{"d_model": 128, "experts_per_token": 4, "d_expert": 32, "activation": "swiglu", "router_bias": true, "groups_per_token": 4, "init_std_router": 0.00705, "norm_eps": 1e-05, "optimizer": "soap_variant", "lr": 0.00639, "beta2": 0.95, "batch_tokens": 65536, "seq_len": 512}
Below are experts of layer 2 (counted from 0) of a mixture-of-experts language model. Rows are named down (a neuron's output weights, with its number) and show model dimensions 0-127. Each number is 200 + 40 x the weight over its row's rms, rounded and kept within 0 to 999.
Before each expert's rows: a language model's description of what the expert responds to. This comes from a sample of Wikipedia text that the model never trained on.

# expert 38
Space before numbers. Standalone space tokens, mostly before digits in tables and dates, such as May 16, Dec 18, and 1808.
down0,262,214,269,215,185,200,229,199,238,236,176,200,209,179,185,189,136,245,126,172,190,225,179,194,165,215,221,190,140,181,178,138,172,185,142,214,336,203,168,225,189,211,184,281,198,209,180,203,165,112,191,163,213,214,312,135,209,161,222,127,190,189,235,176,281,188,185,241,244,149,158,145,202,219,157,196,192,147,170,205,245,144,237,198,258,184,221,237,159,180,209,202,222,265,190,169,188,247,212,122,229,125,157,260,202,143,193,190,124,264,216,149,181,166,152,214,184,189,200,151,125,259,216,188,192,215,184,188
down1,81,217,218,199,271,253,131,186,158,235,175,196,247,206,170,229,168,191,165,216,220,213,146,175,207,215,180,200,177,217,187,256,174,145,124,227,148,247,142,149,148,261,164,157,222,275,198,193,193,208,224,218,194,207,204,206,226,224,205,180,203,220,202,177,279,230,182,100,198,203,220,225,123,211,101,182,202,210,127,204,252,203,245,147,199,157,218,225,196,215,176,204,171,218,110,260,273,153,217,238,99,193,148,225,146,219,231,186,164,133,234,179,168,229,197,230,210,137,191,163,137,175,144,236,183,199,231,229

# expert 6
Commas. Commas of all kinds, after introductory phrases (As such, Later that month), in lists, in thousands separators like 12,000.
down0,163,285,221,125,208,224,203,175,227,141,204,206,177,264,167,182,219,210,161,185,221,173,148,214,195,164,201,124,151,240,187,133,233,189,216,174,180,204,225,204,200,234,190,147,186,301,256,229,241,138,238,182,146,182,169,164,233,247,179,205,222,249,259,268,280,188,180,209,216,207,227,217,283,211,166,238,166,202,157,239,180,169,130,213,181,206,253,214,222,162,170,211,113,208,202,145,196,239,272,187,282,152,219,198,145,252,227,190,218,292,140,221,138,202,213,116,155,258,198,195,215,224,227,190,201,182,193,286
down1,281,197,275,99,170,211,158,224,173,176,208,168,138,163,312,179,148,174,194,151,176,183,207,213,210,147,182,198,165,255,189,208,260,208,211,141,151,228,257,181,173,231,211,127,212,151,191,118,179,207,250,216,240,248,206,188,263,220,200,265,199,226,147,218,157,173,189,274,225,210,201,233,184,234,170,186,177,169,249,157,182,188,83,166,222,160,264,207,215,223,187,123,254,181,116,273,173,262,243,150,256,218,241,195,212,198,181,232,179,191,136,189,187,156,171,161,201,180,200,151,181,205,174,164,178,193,226,201

# expert 14
List and table separators. Line breaks, semicolons and pipes that end items in lists, infoboxes, credits and tables, such as embryo; yolk sac; or Directed by lines.
down0,128,161,207,177,256,205,228,167,196,173,157,211,124,216,247,184,210,204,165,290,247,209,169,232,196,221,151,219,226,208,155,215,178,228,199,241,142,220,171,250,143,199,200,218,175,251,195,155,153,183,168,254,232,207,160,189,151,174,207,167,162,185,175,193,158,250,204,190,159,197,162,223,209,230,184,200,237,336,205,248,277,302,166,160,231,253,201,136,217,180,201,192,107,209,169,242,204,138,179,221,151,192,209,243,184,214,207,220,165,266,123,246,185,247,176,196,186,129,210,224,147,199,259,253,302,249,238,216
down1,253,187,211,254,257,167,235,289,307,222,156,208,192,247,192,189,180,288,162,210,222,180,267,164,182,171,178,213,177,192,186,161,206,150,209,215,223,167,209,205,176,140,186,175,272,172,169,227,177,190,158,218,118,231,234,165,168,182,198,155,183,141,219,180,245,268,126,209,149,147,164,177,202,205,197,164,178,104,229,241,126,203,201,196,182,250,236,147,155,260,168,238,176,221,199,149,187,197,202,282,142,266,260,142,238,200,253,223,168,200,174,249,203,203,202,212,189,180,116,219,160,226,185,187,215,255,258,125

# expert 49
Year and number digits. Single digits inside years and dates, especially the third digit of birth years such as 19-7-0, 19-8-8, 181-7.
down0,137,183,296,190,207,203,262,189,181,227,171,177,301,201,252,266,240,229,181,217,186,193,190,166,190,136,170,200,179,157,201,268,224,251,200,176,165,233,206,201,237,235,208,238,154,168,234,223,252,227,156,214,224,227,203,218,278,179,214,194,171,214,205,226,205,181,216,253,252,128,158,221,174,172,212,208,229,201,181,262,138,235,176,117,215,177,211,246,203,225,238,158,256,198,188,212,234,167,186,270,247,169,187,193,166,211,243,288,252,87,123,249,209,187,162,128,271,190,150,142,235,168,144,169,234,218,215,276
down1,221,211,273,220,214,218,199,177,248,281,169,195,186,203,221,224,248,245,247,159,208,307,121,177,198,178,252,229,182,260,202,183,244,226,148,223,183,188,176,190,133,239,245,165,220,246,169,223,170,218,198,168,182,149,227,125,165,147,179,191,186,188,161,218,178,198,187,244,253,251,133,163,212,134,172,163,253,140,225,135,201,173,222,216,142,206,210,157,202,164,184,197,211,189,246,167,187,239,149,206,243,209,156,239,206,217,149,157,239,165,169,177,172,256,172,143,190,205,276,259,114,191,192,248,169,297,224,86

# expert 32
Commas and decimal points. Commas and periods after words and numbers, including the decimal point in coordinates, race times and election tables, such as 35.21139.
down0,229,206,226,223,113,194,195,232,200,196,166,127,175,234,216,228,185,188,202,147,178,214,188,191,218,226,185,271,262,197,143,207,164,272,224,177,192,276,163,179,239,227,202,155,217,249,109,199,248,237,184,227,113,235,234,159,243,139,154,197,143,207,248,183,183,120,186,194,198,227,223,189,202,305,184,238,175,274,217,255,148,172,208,217,178,170,148,201,218,193,210,215,162,159,167,261,119,161,94,237,222,210,191,187,224,184,234,186,193,223,151,141,205,167,252,270,222,216,246,242,221,249,125,243,187,241,243,148
down1,152,280,178,179,178,212,208,194,191,142,181,224,195,177,183,170,212,252,258,255,203,253,224,137,177,247,200,276,225,165,180,98,182,222,210,169,224,203,151,155,300,154,230,191,164,178,117,226,193,176,273,196,198,196,124,223,252,270,235,153,254,279,218,140,225,180,180,256,155,220,122,202,204,164,198,148,202,203,166,216,239,288,198,198,171,178,165,206,248,253,250,235,234,214,258,166,231,237,148,234,225,183,195,211,232,230,200,247,190,196,209,189,214,193,269,198,244,198,212,246,280,139,195,246,232,187,130,195

# expert 12
Digit 2 and e. Digits, mostly 2 and 3, in dates like 2013 and 2020 or in table figures, plus the e-piece in Bye, e.g., Maine.
down0,254,172,214,160,221,172,112,184,191,227,275,215,207,185,262,152,193,156,183,183,195,188,216,112,128,131,210,202,187,183,218,174,184,273,215,190,212,149,207,170,186,179,142,146,260,222,200,182,273,214,196,192,259,186,160,215,215,199,168,164,184,197,192,194,162,88,212,213,194,235,222,108,156,196,226,148,213,208,224,132,246,198,124,169,171,215,190,136,182,212,288,181,210,215,212,234,182,164,217,202,183,153,187,123,187,235,231,265,150,165,266,244,217,226,242,206,206,228,140,192,200,235,112,120,206,166,288,240
down1,136,190,193,211,178,213,171,168,218,154,178,186,161,216,118,159,219,242,230,275,166,206,129,169,221,146,129,220,235,227,242,196,187,122,167,199,161,193,105,224,137,248,169,220,180,196,81,199,209,200,231,193,217,200,163,197,214,264,225,191,207,141,250,190,228,209,233,233,222,207,170,255,136,214,209,251,187,184,205,206,138,262,194,191,292,222,181,226,198,208,188,127,164,209,264,190,181,215,296,224,150,278,265,143,199,198,197,182,232,224,140,159,200,168,280,164,272,155,258,217,245,213,183,195,199,244,186,203

# expert 43
Spaces before numbers. Standalone space tokens in tables and infoboxes, mostly before numbers after a pipe or colon, as in "Total: 2,895".
down0,211,150,252,294,203,279,224,180,174,177,173,119,151,240,208,182,174,178,168,186,228,220,237,211,204,255,150,197,186,163,229,151,191,276,111,207,194,187,206,258,270,189,211,225,205,235,248,272,253,232,236,170,259,180,244,198,103,160,199,191,215,184,241,227,228,238,251,220,200,166,195,242,213,211,220,171,264,159,224,171,275,147,204,132,224,187,246,188,149,216,181,128,190,230,209,138,199,271,200,159,207,211,241,198,249,220,140,130,132,259,211,213,260,183,191,149,188,213,194,128,122,222,188,175,238,237,173,204
down1,246,214,218,178,148,139,244,190,254,208,143,201,171,199,192,274,212,181,209,175,195,173,221,150,266,225,226,214,172,187,227,188,168,223,203,239,210,222,139,195,270,137,191,175,257,175,145,238,207,158,202,262,244,211,166,246,224,124,163,242,189,245,268,164,146,251,200,223,204,222,274,160,166,176,253,288,153,182,245,186,142,274,194,285,251,143,220,224,148,131,174,302,180,207,225,169,255,268,199,178,263,165,187,198,161,216,177,254,232,170,195,209,215,172,195,135,169,252,202,217,215,246,204,225,265,176,248,204

# expert 15
Commas and closing parentheses. Commas ending clauses or list items, and closing parentheses after birth dates, acronyms or chart names, e.g. 1996), (LPSC), (Billboard).
down0,196,182,266,246,235,204,166,220,193,303,214,188,238,219,176,238,213,144,175,196,139,206,229,171,239,231,217,176,171,161,182,232,184,249,188,229,187,261,222,179,154,181,245,192,166,192,229,208,213,160,185,160,250,253,195,157,158,126,136,216,281,263,250,196,210,258,229,267,165,228,236,195,205,196,192,141,102,242,224,148,297,181,185,246,188,179,239,244,273,187,134,193,206,171,177,243,198,242,220,148,244,279,173,206,165,208,162,181,210,245,209,245,182,127,181,212,232,205,153,217,134,235,256,260,160,211,123,256
down1,223,198,249,158,203,275,195,169,192,144,249,192,174,169,128,132,207,243,190,215,187,211,124,209,179,219,191,187,176,318,190,247,204,184,187,237,194,184,216,166,216,276,164,266,234,212,173,236,187,227,131,171,187,151,152,154,134,264,244,213,230,213,226,221,157,204,180,148,175,201,198,218,200,202,249,174,157,223,147,212,246,174,214,197,173,237,188,200,204,143,92,223,104,254,151,159,180,256,164,196,142,127,235,216,240,245,187,154,223,200,186,265,164,203,176,113,275,135,170,251,203,209,227,227,206,250,234,187